Weights of a small mixture-of-experts language model, trained from scratch on English Wikipedia: vocabulary 9341.
Below are experts of layer 4 (counted from 0) of a mixture-of-experts language model. Rows are named router (the router's row for the expert), down (a neuron's output weights, with its number) and show model dimensions 0-127. Each number is 50 + 10 x the weight over its row's rms, rounded and kept within 0 to 99.
After each expert's rows: "comes before" lists some tokens at least twice as common just after its tokens as in all text. This comes from a sample of Wikipedia text that the model never trained on. Tokens count by the router's weight.

# expert 21
router:57 53 65 33 49 38 52 49 35 29 30 54 49 40 35 47 42 54 42 61 70 48 45 56 46 54 41 42 52 62 50 42 49 42 43 51 34 56 46 51 54 41 62 39 48 45 53 64 51 59 60 68 36 73 51 49 45 57 51 44 50 40 53 50 64 73 52 34 58 51 61 47 55 66 53 74 49 44 66 47 61 62 36 46 51 60 40 39 56 41 54 39 60 39 47 44 50 38 42 37 54 43 53 36 61 51 53 45 55 64 51 45 33 52 46 35 57 40 45 39 42 48 65 62 55 39 45 51
down0:51 48 65 55 42 48 47 46 55 47 35 35 64 62 42 57 52 44 53 64 44 45 62 47 61 35 47 47 52 39 50 38 49 58 34 61 40 63 58 43 52 67 57 57 70 54 48 66 41 53 35 62 41 38 57 36 46 50 47 51 70 28 45 58 66 49 40 45 43 38 47 52 48 62 68 38 49 51 51 56 46 63 65 45 54 53 44 63 49 44 40 53 56 58 43 58 64 48 43 44 52 55 57 39 50 45 64 58 57 60 43 46 52 74 54 53 56 33 56 49 48 45 42 57 49 53 51 45
down1:52 48 27 39 57 41 58 55 48 63 70 50 39 68 42 48 40 48 48 53 46 55 58 58 35 40 49 41 63 41 49 35 41 44 53 48 35 43 35 51 48 44 46 48 54 39 41 37 53 52 45 42 52 38 35 51 50 41 45 35 31 33 63 65 46 59 40 45 35 53 45 54 60 45 49 59 64 38 38 44 43 31 32 46 53 28 42 52 58 71 51 42 56 58 46 61 56 51 75 46 44 47 41 59 64 44 41 54 53 43 52 58 41 53 57 60 29 32 53 48 46 59 36 56 38 43 63 63
down2:42 65 44 50 59 64 46 48 59 53 52 38 43 46 37 49 53 36 41 43 30 44 36 42 49 62 69 47 44 59 42 66 49 48 47 59 54 51 49 57 54 37 43 66 51 44 41 53 44 61 44 64 67 41 47 50 35 45 53 39 39 41 39 37 62 24 51 60 42 49 57 56 64 42 33 62 48 43 42 41 52 33 61 49 46 48 51 46 44 67 51 30 49 20 25 40 48 64 75 48 44 50 45 45 48 50 40 60 45 46 52 54 48 58 45 52 40 72 31 43 40 38 56 51 60 42 55 49
comes before: " |", ".", ",", "0", "–", ";"

# expert 24
router:60 42 60 58 47 64 32 53 25 47 51 56 57 66 49 68 57 62 29 45 50 51 24 44 57 62 55 43 57 59 61 55 53 60 37 52 55 46 37 46 61 42 43 46 44 38 46 61 50 67 61 69 36 44 41 52 61 54 42 45 46 52 39 52 53 67 64 55 55 32 61 51 52 52 43 61 59 55 64 39 58 55 47 46 58 58 45 52 34 49 55 58 61 51 59 25 60 33 35 42 55 49 61 46 36 44 60 46 35 75 44 38 53 66 48 37 51 44 62 41 42 41 58 47 54 41 52 45
down0:27 24 42 55 48 44 40 35 40 60 38 51 59 39 29 37 68 62 44 48 56 46 36 45 50 51 47 62 46 39 52 59 43 34 52 78 39 55 59 47 48 43 36 51 32 65 48 64 46 67 36 56 38 33 52 38 47 51 53 51 56 42 44 53 45 41 47 69 55 59 35 51 58 53 54 59 45 29 63 59 50 53 47 44 36 58 42 60 43 46 56 61 60 55 38 81 38 47 39 52 55 50 42 41 63 51 29 59 35 69 52 48 51 40 47 50 55 46 50 59 49 49 41 57 35 39 34 57
down1:47 40 59 53 48 45 41 38 59 51 50 42 73 48 51 61 43 46 55 42 50 45 51 55 62 58 38 58 30 48 46 53 37 45 68 65 32 55 55 47 50 34 34 57 48 63 45 53 61 64 45 50 60 59 59 47 58 30 51 49 42 47 63 35 59 61 39 51 49 49 40 48 55 47 55 82 51 46 54 53 48 58 36 53 61 29 57 53 42 59 52 14 53 48 50 49 42 56 46 39 60 44 43 49 29 53 41 64 56 52 56 41 42 60 61 46 53 43 41 54 37 73 42 49 58 46 48 55
down2:32 52 49 56 57 62 51 39 35 61 31 43 37 48 36 46 45 46 44 50 35 42 49 39 46 38 53 45 31 37 59 52 31 34 61 74 51 65 49 37 42 46 55 58 42 31 48 52 41 64 49 38 53 41 67 33 56 64 43 30 43 60 51 54 33 58 61 43 44 51 56 70 45 60 52 55 43 48 58 50 53 54 46 39 60 47 55 58 49 51 54 58 46 47 55 63 45 45 45 39 49 40 44 40 56 48 45 49 55 55 48 40 53 37 54 40 37 65 48 72 45 29 52 43 45 47 54 46
comes before: " |", ",", ")", "%", "\n", " ("

# expert 28
router:43 68 60 58 45 47 56 42 33 32 43 67 56 45 35 29 42 32 40 59 62 64 44 42 45 30 44 52 76 49 52 47 44 70 45 61 48 63 31 41 66 51 57 37 45 49 53 52 49 60 45 48 36 49 42 38 24 34 61 59 41 46 52 52 52 56 28 56 23 54 52 42 57 51 44 67 67 49 54 32 67 49 57 67 40 57 57 40 58 55 47 24 71 51 49 36 69 41 50 52 56 60 64 43 54 46 54 50 47 56 54 51 26 58 46 59 55 40 60 34 37 35 48 62 47 34 49 27
down0:62 52 48 48 45 47 64 44 46 56 43 48 44 57 51 41 50 58 49 42 45 54 52 51 33 52 49 46 58 49 57 58 34 61 35 66 40 57 41 55 49 63 68 31 42 64 60 61 55 67 53 39 35 52 58 61 39 54 34 33 48 53 50 39 45 61 44 49 34 44 52 42 55 57 57 46 58 33 53 40 55 47 35 39 73 49 40 33 47 54 41 54 65 57 40 41 68 39 52 59 49 54 66 70 68 65 54 31 48 61 35 52 43 62 51 48 58 48 57 49 64 47 58 61 51 33 53 34
down1:59 37 52 65 76 52 67 60 67 40 55 50 52 53 42 47 59 43 47 44 59 75 49 74 54 38 54 36 32 60 41 47 49 44 43 44 58 61 56 50 66 43 52 58 40 75 42 65 46 55 56 58 61 63 58 47 64 64 43 57 74 53 34 46 53 46 50 56 69 52 62 65 60 50 49 47 43 43 51 63 67 63 43 41 56 41 47 51 61 58 53 52 65 58 69 33 54 68 67 42 54 57 60 44 38 43 45 58 67 61 54 35 59 59 48 59 59 57 46 38 44 59 39 45 56 58 33 54
down2:55 37 51 38 45 49 51 52 45 62 39 41 41 60 33 54 40 55 59 33 52 39 67 42 64 54 36 50 57 54 50 68 45 53 48 59 52 52 68 52 50 61 54 52 48 74 53 56 44 58 45 43 43 44 41 57 62 66 44 41 63 49 63 52 56 56 53 45 38 47 38 45 69 66 51 44 40 46 36 62 59 54 44 49 53 55 65 34 84 33 52 64 60 58 69 50 48 46 39 33 50 43 47 47 23 51 30 51 64 63 41 58 54 56 37 56 62 67 54 79 37 41 51 51 50 36 46 45
comes before: "-", " ", "|", " —;", " American", " series"

# expert 23
router:32 55 46 50 46 37 56 56 43 36 35 57 60 31 27 40 37 45 54 47 54 56 45 45 45 41 40 52 47 41 52 47 43 54 57 64 43 48 35 43 66 66 50 41 35 59 63 53 54 35 55 62 49 63 47 47 46 42 45 54 58 34 63 38 68 73 30 50 38 40 43 59 47 62 47 46 50 67 70 42 43 57 65 51 50 35 33 46 55 39 60 55 63 47 38 44 44 47 34 49 69 59 54 44 45 47 40 59 37 56 57 45 50 59 45 60 41 31 35 45 47 48 62 44 48 45 51 36
down0:50 48 22 29 46 58 40 56 69 59 45 39 57 51 65 47 62 59 58 47 67 65 61 47 57 25 54 44 35 41 45 65 40 48 49 54 46 43 47 53 40 40 46 69 41 54 37 52 45 44 68 46 55 30 33 46 39 35 49 55 60 27 36 39 40 46 57 55 54 59 54 40 36 52 57 63 47 55 46 50 58 73 43 48 52 55 43 76 34 53 57 61 51 56 59 34 59 55 62 47 53 62 25 56 50 38 39 49 37 45 45 53 60 42 60 54 41 37 42 61 68 46 49 43 42 60 66 51
down1:48 52 49 51 42 55 41 49 57 53 55 62 55 34 49 60 61 47 44 64 43 46 40 61 58 39 41 40 47 42 67 60 60 49 39 56 46 56 51 23 40 46 44 54 58 37 61 56 43 58 41 53 69 54 69 54 37 46 51 45 35 63 48 54 66 43 48 49 60 65 46 50 46 68 48 54 57 31 43 58 56 51 46 62 54 62 42 51 40 68 58 62 19 34 72 42 42 47 58 29 46 61 36 53 35 31 61 45 56 55 69 36 49 53 69 52 36 61 27 47 57 53 58 49 49 31 45 46
down2:34 43 29 53 39 54 45 54 36 51 71 54 48 51 63 40 44 44 50 43 50 54 39 48 35 58 41 59 59 50 33 41 52 49 44 53 33 57 38 58 46 51 46 50 63 37 54 60 31 49 53 52 36 54 63 36 58 51 56 35 42 53 55 60 53 54 44 45 21 57 47 74 55 70 58 47 32 54 46 37 57 46 43 54 70 36 58 47 55 49 45 59 61 41 56 55 56 39 57 43 68 63 66 63 71 40 44 40 52 54 37 43 51 64 49 52 37 51 36 55 43 49 37 44 62 64 55 49
comes before: " |", "0", ".", "1", " |\n", "|"

# expert 2
router:62 58 40 46 44 49 53 49 33 50 59 63 45 34 42 36 32 55 44 47 50 60 30 66 52 35 47 32 47 43 66 59 53 52 55 58 50 56 40 43 50 46 47 32 43 36 36 57 51 36 49 62 39 53 52 41 37 51 36 46 51 52 52 49 69 61 57 46 58 44 45 58 72 57 37 54 65 50 65 42 43 38 60 56 55 65 44 45 36 55 53 55 53 42 58 46 47 38 35 57 43 71 53 52 57 52 32 57 45 49 52 41 48 46 51 39 52 54 45 44 41 49 50 48 51 34 33 41
down0:38 43 65 65 58 62 41 60 42 57 54 39 54 37 45 56 63 55 53 57 47 48 65 39 46 57 43 77 45 52 61 52 71 55 58 46 38 49 59 59 42 70 44 59 62 44 45 47 44 56 42 54 50 58 54 46 55 48 68 43 38 43 34 56 54 55 56 60 41 47 33 48 44 52 70 42 40 39 34 47 50 52 50 48 64 34 46 50 58 60 62 49 52 53 65 48 43 61 27 44 65 69 57 37 48 48 42 58 47 52 61 60 42 38 37 39 54 52 45 55 53 50 46 51 58 50 50 54
down1:53 55 45 52 49 47 39 54 41 60 52 39 43 52 53 46 36 64 53 26 54 61 57 52 46 32 64 31 48 55 40 50 57 35 38 49 43 58 40 55 45 48 57 45 38 69 50 56 47 43 40 48 63 65 49 38 43 51 48 54 43 47 55 44 41 39 68 35 49 62 65 50 57 60 60 51 45 35 43 59 51 43 41 59 53 56 55 42 51 52 34 68 65 38 48 45 54 76 46 45 58 61 42 37 52 45 50 64 58 46 53 54 61 58 53 53 63 63 46 31 42 73 53 62 53 56 58 48
down2:61 47 35 43 52 57 55 48 47 70 37 56 58 57 69 61 50 45 39 48 54 54 60 61 47 57 41 49 26 59 44 50 58 43 44 40 39 47 51 41 60 53 48 28 54 49 60 31 58 52 38 30 50 71 63 57 46 51 49 63 46 38 42 54 40 40 50 60 52 53 51 68 56 50 56 50 49 37 77 48 48 47 38 56 68 33 38 49 53 64 70 37 49 38 40 67 51 48 55 42 36 62 48 56 63 42 48 56 42 54 75 72 46 44 50 52 51 29 44 43 43 48 47 50 59 42 65 62
comes before: ",", " (", "\n", " and", " of", "'s"

# expert 17
router:43 41 42 66 59 61 46 35 41 62 34 57 52 33 35 53 33 42 58 38 53 60 51 55 39 42 46 48 56 54 44 47 53 64 48 46 42 44 24 42 65 50 66 32 65 60 46 57 40 44 61 62 37 61 58 49 29 41 50 59 50 39 48 39 48 68 65 55 28 43 44 43 49 34 43 66 58 44 70 27 60 58 42 47 50 62 40 39 52 45 67 42 63 50 43 29 63 49 36 64 50 45 62 45 43 55 35 43 47 49 54 51 52 40 57 58 52 47 47 57 39 50 55 50 54 35 59 46
down0:74 37 37 55 63 49 37 41 39 56 42 74 43 51 53 47 65 42 50 60 58 49 54 49 55 50 44 47 41 62 58 53 45 55 54 73 33 60 30 67 62 57 39 41 59 55 59 62 56 52 48 51 53 61 41 39 56 60 57 51 53 56 64 51 51 46 54 40 52 51 32 44 62 48 50 67 36 50 60 56 42 55 58 49 41 67 50 24 61 49 46 29 48 29 44 60 50 49 45 63 56 75 52 39 69 59 54 65 36 54 58 53 44 52 43 43 49 36 44 49 41 54 49 59 59 52 36 70
down1:50 40 51 62 57 54 42 50 40 63 41 52 43 32 53 43 56 44 45 50 53 45 35 30 57 57 45 46 61 41 50 63 58 34 69 54 62 49 57 54 70 63 49 56 35 53 52 47 49 65 55 38 53 40 58 48 52 63 39 56 44 40 46 36 75 42 26 46 28 47 40 78 45 31 45 61 32 46 63 29 41 54 52 66 52 48 50 30 55 56 41 50 59 33 45 63 54 65 44 56 56 56 46 32 70 53 37 66 51 44 46 31 60 60 48 53 54 36 51 45 37 44 50 27 57 50 31 57
down2:48 41 42 45 39 48 35 53 48 31 53 50 53 33 58 39 58 51 51 50 47 49 44 45 56 54 48 44 26 55 71 50 42 60 19 36 53 55 50 51 46 71 38 49 46 82 57 46 36 55 54 41 44 29 47 45 58 59 43 54 41 38 57 55 67 44 66 45 59 46 32 55 37 61 50 54 34 48 68 55 44 51 33 62 52 69 66 52 49 45 68 55 39 54 46 62 70 48 44 54 50 60 43 48 29 50 52 54 69 55 60 43 47 62 50 49 47 50 53 33 42 61 44 41 55 65 49 47
comes before: "-", "|", "The", "===", "In", "1"

# expert 31
router:52 42 46 60 63 35 60 42 44 41 51 68 46 46 38 60 46 42 36 53 48 50 41 55 44 39 51 57 45 57 52 58 54 55 29 76 64 52 36 52 47 47 54 51 34 49 37 61 47 57 57 44 50 46 66 32 49 59 49 54 55 35 63 58 61 59 37 39 45 50 30 47 47 64 46 72 50 39 70 51 58 44 51 57 62 58 26 54 41 46 59 39 72 46 52 52 50 22 36 71 66 60 64 45 57 54 34 33 64 53 52 38 48 48 58 38 71 58 45 41 43 44 56 52 58 42 53 27
down0:46 73 43 52 60 47 56 49 39 58 63 49 55 56 34 75 40 45 46 30 45 32 56 47 61 54 44 46 80 52 42 33 29 36 58 69 54 40 46 41 41 43 41 50 48 44 50 48 48 46 58 47 63 48 44 71 52 50 35 40 62 47 47 29 49 62 29 63 34 80 46 37 66 63 30 52 56 51 47 61 41 51 57 48 39 59 55 57 47 47 47 52 36 54 47 48 53 64 44 44 53 64 41 56 46 47 52 32 61 58 45 46 47 47 53 56 38 74 35 47 55 41 46 43 51 51 51 57
down1:37 33 60 46 37 33 53 48 55 53 41 44 51 35 59 67 61 56 49 66 33 62 51 41 80 44 38 28 14 56 39 64 64 43 59 52 54 66 53 41 49 46 55 42 65 54 65 50 55 41 74 60 46 48 74 46 47 62 78 46 57 51 48 55 53 56 59 46 46 29 49 56 58 43 51 56 47 38 47 56 48 44 44 57 51 31 60 56 48 55 57 44 59 44 55 49 54 47 50 28 53 58 42 45 47 45 52 44 50 50 40 42 52 51 49 36 53 50 35 65 53 43 49 64 62 64 39 55
down2:41 50 38 45 53 52 57 46 42 56 47 54 36 57 47 49 47 50 52 53 57 55 52 54 46 62 60 55 68 52 60 55 50 48 55 45 58 33 41 52 84 36 58 46 45 32 49 33 55 53 41 35 53 43 61 62 62 36 39 55 58 65 50 57 38 57 48 68 55 45 35 46 55 66 24 79 60 64 36 53 32 50 56 55 67 65 63 52 57 41 44 54 54 51 39 58 56 58 31 56 41 37 50 49 44 65 46 46 38 64 40 44 49 50 45 53 59 58 73 41 47 56 31 44 34 63 62 41
comes before: " ", " —", "–", " A", " +", " −"

# expert 1
router:64 44 42 49 55 35 73 46 37 37 47 64 64 39 44 45 47 37 62 66 52 43 45 52 51 60 49 35 41 58 56 47 56 55 31 76 35 48 40 29 56 37 42 44 51 41 49 44 45 51 40 62 48 35 55 36 30 49 32 53 54 42 50 58 37 60 50 39 35 54 46 33 57 50 42 51 56 46 82 49 45 48 57 53 71 55 41 34 44 52 51 55 67 42 57 39 56 44 33 53 54 44 64 56 51 46 47 38 60 60 55 66 45 59 58 38 48 54 43 51 63 62 36 38 62 43 40 35
down0:47 34 44 34 58 50 45 53 57 41 41 56 50 39 43 48 54 47 51 46 55 46 41 58 62 64 43 59 41 33 52 46 52 39 47 36 69 48 56 58 51 43 55 60 38 47 42 49 67 70 45 68 48 39 40 59 63 60 51 62 40 38 39 55 41 56 55 57 32 55 39 56 41 59 43 62 70 50 44 50 65 46 61 46 54 61 48 45 45 50 50 56 50 52 41 35 51 69 50 53 52 46 53 38 47 41 61 55 48 55 54 70 43 50 40 51 63 67 74 43 63 69 36 57 62 55 54 32
down1:49 32 44 63 53 66 47 55 67 62 61 54 52 41 55 35 52 37 44 43 51 42 57 26 47 61 75 53 46 34 69 35 52 29 46 41 53 38 52 35 40 44 34 65 61 46 52 51 67 43 34 49 33 67 39 44 64 60 61 43 48 47 61 63 46 66 34 48 41 48 62 42 64 49 59 49 43 45 41 31 52 44 46 68 66 43 64 66 52 45 57 42 29 56 47 52 51 42 56 45 53 68 49 46 49 42 45 54 55 41 52 41 43 38 54 54 39 36 58 62 40 48 45 33 54 55 38 48
down2:41 45 41 54 59 46 56 54 62 56 48 40 36 62 50 42 24 64 66 52 64 46 65 52 43 43 63 64 39 53 45 49 58 49 43 50 48 40 54 47 57 17 45 49 63 54 50 52 57 55 53 51 46 54 59 46 53 53 70 66 65 51 58 35 45 57 60 39 51 42 46 36 73 66 38 59 54 63 50 35 83 14 44 67 67 29 60 46 57 47 50 65 42 76 60 26 59 53 54 50 46 54 49 43 40 39 61 45 52 49 54 55 43 45 47 54 47 50 48 67 33 43 43 57 46 50 42 30
comes before: " in", " of", "==\n", "\n", " and", " to"

# expert 15
router:48 50 37 58 63 30 55 45 36 47 31 69 47 49 34 53 52 36 39 54 63 45 35 50 40 44 35 49 39 53 55 61 51 65 52 56 44 45 44 36 52 48 45 51 26 53 52 54 55 52 53 63 58 64 44 64 52 61 34 55 43 44 64 48 48 57 38 34 34 57 54 44 46 52 36 46 73 52 66 50 40 46 50 44 40 45 42 34 34 45 54 52 59 49 30 35 68 50 39 56 52 55 60 35 52 66 46 43 51 48 47 53 38 56 43 44 52 45 35 50 39 43 45 54 62 36 49 57
down0:49 30 48 39 32 42 39 54 52 45 50 33 52 44 67 44 50 48 48 53 47 38 66 58 50 52 45 60 59 45 72 48 53 60 43 49 49 42 51 58 46 52 61 47 65 55 68 48 57 54 52 49 42 53 75 47 53 52 45 56 45 55 33 54 43 42 51 40 56 37 55 38 27 59 73 46 52 43 43 39 30 47 66 48 42 46 50 35 56 56 55 52 26 47 59 55 60 43 44 42 56 43 43 58 61 52 49 43 47 40 37 49 55 39 77 50 77 45 68 64 40 59 79 50 36 46 44 66
down1:47 61 58 50 57 55 56 35 44 73 47 37 58 52 45 60 83 45 40 57 47 34 62 38 35 61 50 45 56 61 55 45 55 60 53 41 56 51 53 57 61 42 54 65 49 51 58 68 60 43 60 58 53 54 67 64 50 46 66 49 21 53 53 43 42 47 40 48 57 44 69 81 56 59 59 63 33 37 60 38 45 43 70 46 73 43 40 55 40 61 54 48 61 41 60 41 51 52 43 39 60 47 51 32 63 40 56 46 53 48 53 53 36 43 57 26 62 34 54 44 39 47 56 39 51 56 54 36
down2:40 43 63 48 60 60 39 40 41 23 73 53 54 40 52 41 42 72 52 58 57 74 53 44 52 65 48 30 58 52 50 68 57 48 53 45 20 55 53 60 40 64 51 40 56 52 63 59 43 69 48 48 70 58 47 45 58 48 49 49 44 42 52 55 53 52 51 54 62 51 51 48 59 31 53 35 49 56 44 53 43 64 43 45 49 40 49 48 45 54 40 46 47 28 38 56 44 30 64 28 44 50 58 38 45 40 64 37 44 53 50 59 69 53 62 44 45 41 42 45 46 49 60 49 37 49 65 57
comes before: ":", " the", " New", " his", " York", " which"

# expert 25
router:73 56 38 51 39 62 65 51 35 39 50 61 42 51 29 54 54 43 27 67 46 67 28 59 58 43 51 52 45 55 56 63 54 59 57 56 25 47 29 39 51 52 44 26 52 45 56 44 56 47 41 65 42 65 50 65 50 43 54 48 50 40 46 43 58 55 48 59 46 36 57 41 67 57 39 47 54 42 65 39 42 57 41 38 34 57 31 41 32 54 57 41 54 55 43 38 56 33 40 55 55 59 50 66 29 46 34 43 44 52 42 50 49 58 51 40 67 44 35 47 45 39 43 52 47 39 47 37
down0:70 47 39 32 49 56 54 49 75 35 45 45 49 37 35 68 67 46 23 53 59 69 51 61 67 42 27 63 38 51 51 66 46 26 60 54 45 58 45 57 41 54 39 67 63 25 50 49 53 51 53 48 42 40 59 36 51 36 38 46 34 39 73 56 40 40 36 58 38 53 62 36 38 41 46 47 41 59 54 62 33 62 54 32 48 66 49 45 39 31 52 64 48 49 52 54 59 33 45 54 57 41 47 38 40 44 43 42 33 47 47 58 35 38 48 45 50 52 51 58 36 56 60 43 38 41 47 49
down1:51 47 44 48 65 62 29 54 52 54 50 53 60 57 42 67 46 53 37 43 37 62 45 51 34 44 48 51 46 39 45 42 45 49 43 61 54 61 24 46 55 57 54 53 54 51 64 48 38 53 59 55 52 47 64 46 52 52 60 57 49 43 55 47 52 53 43 42 62 40 59 50 43 42 50 39 47 57 50 50 43 45 58 67 39 52 54 37 21 69 47 56 61 43 43 45 54 29 54 84 44 55 46 53 48 40 57 38 59 32 35 43 25 41 62 36 54 33 64 46 61 32 62 52 53 55 54 59
down2:58 29 40 43 41 49 45 41 56 51 39 51 38 33 50 53 57 44 61 52 57 39 55 52 41 50 32 44 39 60 49 58 50 59 42 42 31 51 60 62 48 33 52 52 51 48 36 59 33 50 44 47 54 51 65 54 59 55 57 58 50 33 34 42 51 48 47 38 32 58 54 55 60 44 61 54 45 42 48 60 47 69 55 40 40 65 49 57 65 40 43 46 51 47 55 51 28 55 48 47 51 34 59 50 53 47 38 39 54 38 54 54 46 50 61 59 58 53 39 54 50 32 40 51 41 69 54 64
comes before: "20", "19", "18", "1", "10", "2"

# expert 5
router:47 59 47 63 55 51 59 45 36 52 41 70 38 51 22 50 47 40 55 63 43 63 31 54 66 42 56 56 41 65 46 47 56 57 37 61 48 40 43 38 60 65 46 40 44 51 36 52 40 52 52 63 59 47 42 58 36 39 40 51 63 54 42 56 39 67 40 53 51 34 64 56 60 45 30 42 72 39 58 55 51 45 44 60 42 46 25 29 43 44 62 56 69 54 43 70 64 36 47 59 66 49 58 52 33 44 50 33 36 35 36 45 44 52 46 38 55 41 60 36 59 57 51 69 48 43 43 46
down0:52 38 46 61 61 33 44 34 58 55 62 46 49 50 35 47 56 44 37 47 37 42 49 42 53 56 65 54 79 55 52 59 44 51 46 24 58 53 47 57 45 62 56 47 46 34 55 69 45 65 43 56 64 31 39 60 45 59 52 52 53 48 45 57 48 47 41 53 50 53 40 47 44 50 53 72 69 66 41 35 43 51 62 41 57 48 46 53 48 53 49 55 51 36 50 46 42 60 57 65 41 61 58 44 38 54 54 74 70 38 51 45 64 62 26 66 38 64 69 63 59 51 45 57 50 41 50 51
down1:43 46 67 45 53 37 44 42 46 45 59 44 61 58 56 52 41 38 28 51 53 42 35 48 47 67 52 41 39 64 50 53 40 52 40 43 36 53 48 59 49 50 54 55 57 41 67 29 51 68 41 49 46 36 59 52 56 50 63 48 57 17 58 46 41 43 39 31 54 56 57 43 67 67 44 46 51 48 47 56 28 57 49 38 66 43 51 46 44 62 57 53 41 23 52 48 51 48 44 58 74 71 58 46 38 39 51 34 44 35 43 25 51 46 48 61 64 32 38 69 57 40 58 55 59 38 40 45
down2:57 56 52 84 63 32 55 32 37 51 48 42 46 60 53 46 56 56 49 53 60 59 53 51 51 74 47 42 61 56 58 50 21 67 52 54 57 51 55 58 53 54 45 52 51 33 40 54 54 64 63 57 56 79 53 39 50 47 22 61 57 59 41 58 59 50 47 55 47 39 44 39 54 57 52 47 54 39 45 47 59 52 62 52 43 50 50 53 75 68 63 55 62 49 67 63 47 55 50 59 54 47 56 53 65 37 35 49 37 38 41 48 44 47 61 78 35 59 49 67 49 53 58 67 52 68 64 42
comes before: " the", " ", " a", " an", " his", " /"

# expert 8
router:43 51 42 51 61 39 65 41 53 42 40 65 50 48 28 36 31 43 42 37 44 40 41 64 64 64 53 59 48 66 59 40 42 68 31 48 62 52 26 44 64 62 54 45 40 48 33 58 52 52 51 53 49 55 53 55 62 48 31 38 48 40 53 40 65 66 54 31 46 50 56 47 51 50 40 71 57 52 55 41 51 40 41 46 78 55 50 54 57 32 50 38 60 43 64 50 44 40 48 56 55 40 41 53 52 42 63 53 48 48 51 44 47 43 61 51 55 53 53 50 64 45 45 42 51 53 44 39
down0:55 49 51 57 52 59 49 54 46 66 43 41 52 57 42 49 49 64 33 52 48 63 46 52 39 49 40 46 50 39 53 47 52 46 50 45 41 44 58 49 35 54 51 50 63 49 33 55 50 46 56 49 52 43 43 45 52 43 44 38 39 46 49 53 50 38 51 51 44 60 46 30 49 60 73 61 45 38 53 61 35 63 51 47 52 70 36 59 41 45 42 51 70 79 44 40 68 38 47 57 55 51 41 47 65 34 57 48 49 41 64 63 64 39 60 45 41 42 55 55 46 49 65 61 58 41 59 57
down1:39 63 67 46 49 52 50 32 55 52 51 58 43 46 65 53 60 50 61 57 42 51 59 58 39 44 60 47 54 50 35 34 43 50 35 61 32 72 40 67 47 34 56 35 58 37 41 52 66 57 65 53 73 56 44 67 52 65 54 44 48 48 48 57 46 41 42 34 63 54 61 50 71 38 52 52 64 43 43 65 62 53 55 45 59 36 43 53 52 40 46 57 55 60 51 44 49 45 34 52 53 36 38 62 59 37 34 35 43 57 47 63 41 66 59 37 40 53 46 49 58 36 55 53 47 66 51 37
down2:62 34 37 49 56 53 64 52 61 57 61 31 43 52 62 51 55 45 46 52 44 33 47 53 68 61 51 44 54 45 34 31 48 49 35 47 57 22 69 59 57 62 64 57 65 66 39 40 76 56 50 49 49 55 34 62 45 42 43 59 38 38 50 45 57 43 54 53 50 32 53 54 39 47 63 63 30 57 51 43 48 55 43 65 45 67 37 59 42 52 49 48 49 36 57 30 49 42 51 38 60 57 43 56 36 38 64 52 62 36 46 50 51 41 40 60 61 43 68 34 61 33 62 67 53 47 50 62
comes before: "|", "==", "===", "The", "In", " to"

# expert 9
router:55 60 56 62 55 57 63 60 47 55 55 61 57 53 44 39 35 38 51 59 52 43 35 61 60 46 44 48 48 56 66 37 46 54 44 68 57 49 37 44 51 40 50 46 53 50 54 46 32 59 52 67 50 29 45 63 31 33 62 56 55 51 56 63 46 57 33 65 46 34 53 42 41 57 30 59 70 61 67 39 51 45 55 51 59 43 28 53 44 53 69 50 58 57 45 52 46 43 29 47 55 51 50 62 36 48 17 51 49 50 40 35 27 65 54 39 47 64 36 45 48 49 57 33 51 32 31 36
down0:71 56 38 51 52 37 46 45 56 45 49 32 49 37 42 50 47 56 63 57 59 49 61 68 82 59 61 59 55 40 62 51 51 54 49 44 49 53 60 53 55 63 59 54 75 50 65 56 47 55 50 62 42 52 48 30 62 53 49 64 65 52 35 53 59 61 50 45 54 49 54 39 59 62 65 39 59 59 44 57 57 56 60 57 52 62 44 65 62 65 59 47 78 52 51 48 49 59 37 43 36 43 54 51 51 52 56 63 38 47 48 52 68 56 61 53 52 68 44 43 46 38 46 44 36 42 43 54
down1:49 61 40 54 49 40 46 47 75 39 42 61 53 42 49 26 45 39 50 45 59 42 37 60 54 48 59 50 62 53 47 50 57 39 53 46 63 50 52 57 42 51 64 66 37 51 64 44 35 75 75 67 45 47 50 46 61 60 45 45 30 54 46 62 28 44 33 54 65 44 41 56 49 57 37 49 43 45 45 50 23 59 26 34 44 38 61 45 37 40 37 45 49 57 47 35 53 54 75 42 41 51 48 49 34 61 56 59 54 68 44 34 60 56 39 59 47 63 48 52 66 44 48 44 40 54 45 54
down2:59 45 43 43 43 61 47 59 48 53 69 40 37 56 44 63 62 72 57 64 70 47 47 27 53 37 60 43 50 46 54 63 50 47 64 45 60 43 63 44 37 53 36 39 51 42 70 48 41 51 44 44 59 62 56 59 49 45 50 59 56 41 56 46 30 60 60 55 40 59 62 42 64 48 59 54 51 52 58 54 49 28 26 59 46 52 49 51 46 74 52 73 49 61 33 63 45 54 42 46 43 48 54 62 40 62 53 40 48 68 48 62 60 49 48 59 51 32 61 33 54 54 23 38 43 43 51 60
comes before: " the", " of", " to", " a", " his", "ly"